Experts of a small language model.
Size: 9 layers, width 160, vocabulary 7829, 21M parameters.
Training: a variant of SOAP for the experts, 451M tokens, 6876 steps.
Below are experts of layer 2 (counted from 0) of a mixture-of-experts language model. Rows are named router (the router's row for the expert), gate (a neuron's input weights, with its number), up (a neuron's input weights, with its number), down (a neuron's output weights, with its number) and show model dimensions 0-159. Each number is 500 + 40 x the weight over its row's rms, rounded and kept within 0 to 999. Numbers have three digits each.
Before each expert's rows: a language model's description of what the expert responds to; "raises" lists some tokens whose logits its average output raises strongly, later layers aside. This comes from a sample of Wikipedia text that the model never trained on.

# expert 0
What it handles: Years, months, place names
raises: ",", " and", ".", " (", "-", " is"
router:507535540466505434494514480446551430485581505499511466542468490533581525570480434537530503473465521502516534453553550483471537456529576547496513438509538539472523581507530562436518541496473519496461508490533493456496492425454460492591532485532533522543506448498526522507442509507552555600443535532525452491525513478470556446548530530509505486503489506533483474508474507397577451586500538496489537535512463452446571493529430487408525436486478462492546429442525507532468528488506474
gate3:532498427466506522493578509497483507517530451425414508509457499455514478575495498509431461538511528452480522438491526536524500560508506408517538481460551545491475499490449522482476527589503469467495510538526515474460593468471498524552517489544475488469573533494512477487438486423523452504542483517551503609509506451537502475596518420475454494505541428491536506475531512484459457559532533530524486470439487517476528513485531565529442519473471553548507433484504489588578584501581505
up3:438563564487494484455562510502512495602449449497550429516576445476527549463521513537455542518502510567407463542503516514502569458532525523442476471450527608536522475514552509556554453491522577527533516444529497490519509450463485560506483572419502532516518493467480490477522489574502533505551483450510514541514501502502481482453497488504518561522510526521479530524449488514466550509536475530424545449485501586496502517578511522510492515513513428572453491520459447540577524528552407
down3:453507509450471479483499503454541447505561490478464546510519543570515564547486492506440524457431467508440496541482548450475560516414517485533546449508535423474537463529521476479541520540496545508558493548525456515471582459486500480548470494507565445538547543536551481501506490493509519511447573531437414489519520481436565469473453497522571432534454533527490488577492460483436550520579488466565523554540518457545440501510502545472548487582466553483519579519526438462520555526524512
gate4:505496432497517473492588597487502509476429485451482559502501502408551527528426469595450469557539530535546505486486451534498479447507460553526483510397489490494462569536471453436501578516489548554540489492560474485522512530466483501559531558506515562466479545465528456506453537507451437517548547491474497498468477485428499477448602481511432543506483468511517456577572448511491471596538508490582494513499483534524476482511439513497514491473494492449465488495561499515509492495575475
up4:497470486487425457515565554505432574430457481472483561453520489421498522488452460601447542556504530531468510489464527527501480471541508574517463553433541483505516534518559507467471547492493569584581504519542510457522497461477496470557603517457531549474518490470526438495460498526427452496568536441469522476483487478438528458432576499510444558548447481533539473508524501485480471569484517520590492511461513495530481500499452484537475477467533499440521452519513510546545486477516418
down4:501527444460441498517494514492499465559537535450477512456532568498512462452503532511432518537501468499435511470451528510559475421504538519516529456471575543498496470501487524490507481471472511511593547542543495443423466518517544525488440529520496525538497548595424528470451453570475499484523512474561481519485423430419507532485540410470461504465369552527489475553486526483509486502467477515469426450515521519536456505440485448526419521450511530544484456501480457489468572533430518
gate5:509514478474502464496464550489502518478557466500537479482474571466513559525521535503513495461483495511545511499507492485553508401529471481492491533534477476473426550450461482490625527435441517468487543466548552478540450458570509488419463537493485510527559501466562434508480483571482515464465495485470488482578419448539536439513489523443540424438516450494374522479522450493428481509472506517495522457512477482469373431492493477493523484546460532439520553545492522489483513538440536
up5:493458491453492548503510425561466454480445556488486488587478531491477496561431507500515502502463467504498481503495532517449527533504578528483463408556539534496494428554497472552426507535524475527477523567447466512540498513478502463507547561497423551486504389446484571438445490485540423498492477529498489541471553496500449517553451541531466503566428513415516478501492515465526549483486532474510521546490513501434585545537511526480434477483435464590513459456507491454521482493589519
down5:519554499533538584495481469443478473538477510485463508511525454549526507482565476548457492538501494518538459527536527514431519529498484430532524518469516492416530527508490480582520584458514527503475505490540412466559474513472473421534523455471499532509561465532485465541446420503416513527512488622515513432503444467493515519503503461515465486492568610509595482523429431518518448520501466522510466469493487450475500465483519528552535473483572458437421504522474529545560462501436535
gate6:542513514510449484445515469517481510498524494420481491485517519515509549544548474487533453530457489543512485512514532527511470507466454492487528481538523466564515503463499520460488464548527570522526540502461506487506475518474422475537571524508496485430513504508500474565613503479492542493536529524463509522626500451505512503481495516536507463583532527479485545511478591464604463487514461452399471481516519509522511465497540518619448485618480506579454525426519515466534372501471454
up6:517561562516500492487486483460568499470547535517444381453519506461505457509460468478507489499421551560470512490503410528451537543541519419488451533546533561522478464476541559529518510485435435545494513522479430419477478499544520508496524421475512506456514467545561513504513564461465515537463512472570467436515472514453577486510519501491516533498523485505508445525519449452480513541575575453491469531496565480533506558528529563527496501545531448491458469507564449580469550544583519
down6:409448493539485533535468554505447511509508522508544537490454483483557477466456586454450540475517498435505487569548370482552541538552516527482447547552549540502481508395501490534532558535509499458461429500479503569479540500518468567444476513502527559571493565491476482534465506548458429483480581448525507518520487500507490472456506470492490508476506500519531562502522499525449514440514447502503532497456538527460538502496554461447514560532555508397540447480448512504507569564529554

# expert 6
What it handles: Capital letters in abbreviations
raises: ".", ",", "-", "s", " and", " ("
router:450603473536482472468523472496511487529520509497507480527481602474472537589493461495523565421503526478497487534495533489450477501493565505462429437537527557443463549561523497440525520464500552528496532491549458466441503522486517476470480448527519472574508495496512531532408546463453481516573471444472552517506554547492510515441586498503525531466598499509540487481546533466510518505446629537414522506505468516519530581516539474447483539530441418533501510494477523490446496547534492
gate3:491486517518499456475474489459532449499445511558421518497498453481462551493476496491461454406495505550501525560494461508480446450489545488520499513537567433506453530386525545468456511383510493488519472503528508506482499477518448498547460478448484492510516551536537462481533599432521604524548499479537416501438473394544478480489552519497490495539518504539551581484548470452513510523455471528449449528542440521582531491458502479510532553543540456530524493455446456538514443534488482
up3:512538550486546430501477475536494403546446483485537419504458487477491487478514492467554506475492591502492530523489521472492417504541529483517513449491565525515493543558510541491538449516548479460518489509541487581463509505520480503492448488439529469556458440512525520549523514439476511557478451500492559494464519543452477552524493487439556559531453484494520422553522491481504475563484572532503496462468555562409466439545527551407419484489523486473458587405494535583512522534540505
down3:532470669541524490512476479523564462484520489485485445518482526498524507499487463479504544491531490493489453469467483482487472520416497541509562516516530407468466524535572495511539550531455524490527493538482457572485556454500455517474471448541435448507495506517432531563504500457475555440456451491466553572501517518451460547506521489482519526522513450542459450483528544577448529499504526568465512433505558479450503484485394465515457492481437457528499464521537541505607503431438530
gate4:516494511476519567425491571464456458498433561479463517485569495473516437496436560488474475504475513488527470480510530417435452552483532529570585480529501493502507571516471481540476559486465475489517511523531419428531441545416513518547499479445421481416459486490412521518542480576515549455492489515514572470484496482525504535554531531476495433486522482517476490494575521483436486549535449507529516530482501455523469522425530526449551469525432587485429463491460495510485557540504472
up4:527505485504502450563517445569525542524550445480519560437501549485450578491552464509493488560509515463495528504461541579525439500549491524472499555501494561556516480481508481500505506526535533506483561478500559585470501530579422495526563497563479514512460528467467452532447507451427482523496456543488477491534508548506526523487519522432529546517537437433553493483457473474641467506473547494516531544527522457500432450584449465543554514458559508416510519524504488526527528473499591
down4:521496531571470485508495501500534455494517479537467461484459461457462498522527468451467510499472464539532509534560516460427504451559467564566506500529580449482485534472465530418522511556499485478459485544459513507546490433521452520422494490478537421499488477476447555498463485517466383559604541501491442518497555545507450532517448564523519610549503481444479471481493541445528455498489556460547576493484590482490477505546541517554465512498506470429421532542532478476489519433525500
gate5:503519549461503521505466547545467540533467492533539536534545488500504538454553481535471495483435389487524465583499481444422440493542490504547471540469543465501551487440481497498560575499572503482508492521509512478527515565442480491530482547459473522394525487430430498531405524539478526466501457478431496549567467492543398493459516531496529506525489470569512441525515448484475485459489565495412552499495513503473524495494477572415506453565526522464556467481539539543497535523472445
up5:470556559497442464557527529458536500486500451505592420472485544472462490553517498537405465500423499559547494507473476490513549543547481519493463514508573490480451503519530474521531507472521544556400556543565505468510574531443484544441507468495439503474535503499429507455436552499527490542552479522496513556565570510505475433477517530499516479494535494561538515535521515578452444507509496485451501527496424443476573476470397534465480484467449554513525458493531480506421472503467442
down5:548497561503476520417460538496532467459462557489471493485486583526531479525503467489505491469506514520454574494494501539476469462550419432509507419491498491553492455481496502528524530544490481494509465566431589512524464452499568486422514516563581531529528418534483475473573537521520490503485469498481487472471507520520564559569451543470513396486496533486485438505486467489563508418490464447525540454538447496563454519436539475506418490539505480437501479505416549538480465546534432
gate6:467494484523571463582544487514493527485535488509540518481490535549467461529511596498501434491513508510483504481578450496483494493481541577506515513461504596485532448490563516519473477513518475509485514511576488456560472585469401447468549518515511497531531542474521404525558443434477464552502462467460498574473490518439540470439526446543440497519474521492493499515586467506501487523467537547494515581467521434432511549535468572500491465477483413454474442428491556485472492458519566
up6:501478505554549530437528569503522550497474630456458475513452472488476509511425460486525512494492543498490504492463528516502465451495482508580435541513490544487527566515496534532511621506478518485469537501489486479493505437496558542474489515494513538494488462506498546480507582502502505555551490535546438494602493524606435514491506513541518580517500475522524536449380521489505507520472502526456556494500467519563474429467441465514544492469544553455485500547493519536498542626565527
down6:549483434485493473418493470506452490516559491495546506443518519498524527536527470501480416447495494500487519519485493431484543464537571529445560540471491504528467514521523545423480447534497506372495478530527516491519409557540464456457525508545526456530450566525609508457472518448477494507494530505427488536515497588431508586503492508567504462517543447481533470409518502481503498474539520487465506483481560503439505492437532566481512515440496460471481486512558507510517513572460386

# expert 5
What it handles: Numbers and digits
raises: "-", "s", ".", ","
router:421500519490503433505506518487521495559511494499522428524389561473558513529502431503527528475525508517496489469524476473475553493551525495495477445493515577569456520604539565473536560505498477510501515476478582461498474518454473495481523471534513490526462384520454552578481507453553538498542500544492556487500519581541479534508411489536504558513539498477494485442496468428549448508447568444444563499484561478421535460524504468482530434453575410517484472507520502516496495469489472
gate3:473491494479503478503498543544519410481526499591463431517554491456452527500532424482554457513481497458465464437474478574518470532468520533520480426508494554484519605463498516456497511437483485518507526560531539530481524507558512513444491386517467498459543552476503488430558471486410593473538503525460433553477547411460518483467530442524526494475502448533485465508505545501458459491517533554481467540515418478544555500502429426576495488489525473446530509513460511462479516546560501
up3:483521508578505553558599539505542524524445512492560528469412470512469437470505483480462391545516445545524565477460457485542551464487444503467565549503487509501455502482539490539536497509483582473476500515526485539466524469470537522412464515463481505445506609567512515485492543446507497514440466467498458471507539461509457478548538508583527577575476463508493494586512490454531438489529566514566506468469483498456484489463443530471490520504486556543493472535520512475461483505492617
down3:473436586543532504521524601515448538540472473529536565454464545543475502499469447481485516503530502540568453531505486477559521507474480505448558534499530500539410446482563549521598539510494492505479418512455476541466452570482441520484536542480529540484596524537492512507474533455521544477563442497523529451474437444520492504531413460456546532505522543587523494518494466520514460433498531438537471474460511466511531461457506479482502593492491520517474475515544541530527409432512465
gate4:542469437499450506449531604540523502467480439436524480516460474527511539510476550490526494492485526519594494470534499500501536437521513523485539489524531584574581506500539500508477538514540451513508570580520493561515524498489500471471495448450517526466502494515464538525492505481525491484490482510437515468399586600459512495529466454482481523530562514507553441542453572486545564482481485481458494445479423511519460474485445515473493523485572512585475526485543509580636513456500475
up4:559489486524559512450456533462531579483478529422524467538491443479493536520580516464382506508534556519575470454615488517418524569542497535478493460490514429476497451482530568500492451481486444570488527512444498535475488522536517493540530495522468481570569450504450452483506475516506499492518507455481474542420496483483494507495496498446584520468539519552519480504524474511576470582457505426468499486494479467563581537445476515486515544525514521487544505503442596493544554491502550
down4:519515474486464532521544559493450480560500495527486558470451499484557435474482515431535438498485526512527508474473529505552470404476625515436463471531494509544545522471497500480455534523551468536529547470502511483514518505458478543502493510464469590445467446452483527564511535485492451520519465544539559516528582523431485507569497534486443537493467460495560489590498489472511518409535509478486460435526473526523519408558464521542530483493481482513508504487546497563655554523520482
gate5:469459503436479529462546552445483515477502488570551480507528430489534473497453358506481483499476479505540601563546478476535472509479558438551504514576576490490438453451460449504514487422437499483420507512419548525505517531485520497479442496499557462485469494482496502432488453484532507488534546505484508466442489521535575572473499447491496569509563511463462456513522476488491507537493497455535502508416524511524477564477515476489487502467566571464464396562484543452522523447504510
up5:511466499475477534461574559441481534492483443498549474537537468511554456516405409526483465476478503523547562536520499480499532464493509443475545454577596533488463447441447463560536513461514491519428529496412524479483517569517471551489439492509569470480518546494534512406483523485481512553484515486492538471455508511506536514505566459474499569523587493506487544531506538486501522535504439521527526535480543581518468608522501501510516530450531589474438405476534532473489499478449477
down5:566450515541477422538479487535515523482529474486501588516455578481546512559551537484531493528490475461529435516572583488581488492499489603467568525446470580483502459527522583468477492465516461525492546447513496501472453477516455493473518476476479437469463560499529442447499525526480442488521447587496513533483475499476446468511415500487506496517459503549496469515416475517465459477550564532513472513508490512485546449501394528574486516425482483501513494511530531468561570488432433
gate6:528503498505540510518485555521481555509532522456543454605461504494476505495532470558464447467556503528473422513520521511434483518466480511489456453494514486511508523441470509476547462490473528552440516485516493521553525451532474472460572540566531532446508453484506417472519502574544378516542471568477474400558559467518479490600572537501456563418501592500527501518508452492457490514523504488546498492514457499496453546535492538513478551517453444485435463469531495477543544507601521
up6:564525484536490520490514521499576453465499451440479484541464509485480509486413494457477550497483489499498555428434491431541524443560501481474534443566465547547483461503553460605502506487563422456545528509478552547526549556462477546534414442457510491552505534496516577513508481480458593539475505430589571496472424531482495547461468431484499474547499507553484499493514516516524459487517521542473594487429506460503545500478512509519491461559548496508514537485544568492456460486457514
down6:463506487534481520544502500492528408523462450505407543495571478564466530513457581496546494594493489428575542489479507525471481490485465515525487426520447488503499522509449538488486519510531442475498457515457568419496584434496478503485470486496472573562517494551611498564514531522454483484449567506532511545460496537464506488484512455488501489518494470513599566506541531544445508529483525574468515526483493508592589493478523456513518537540590539474513461501474580544513502540497516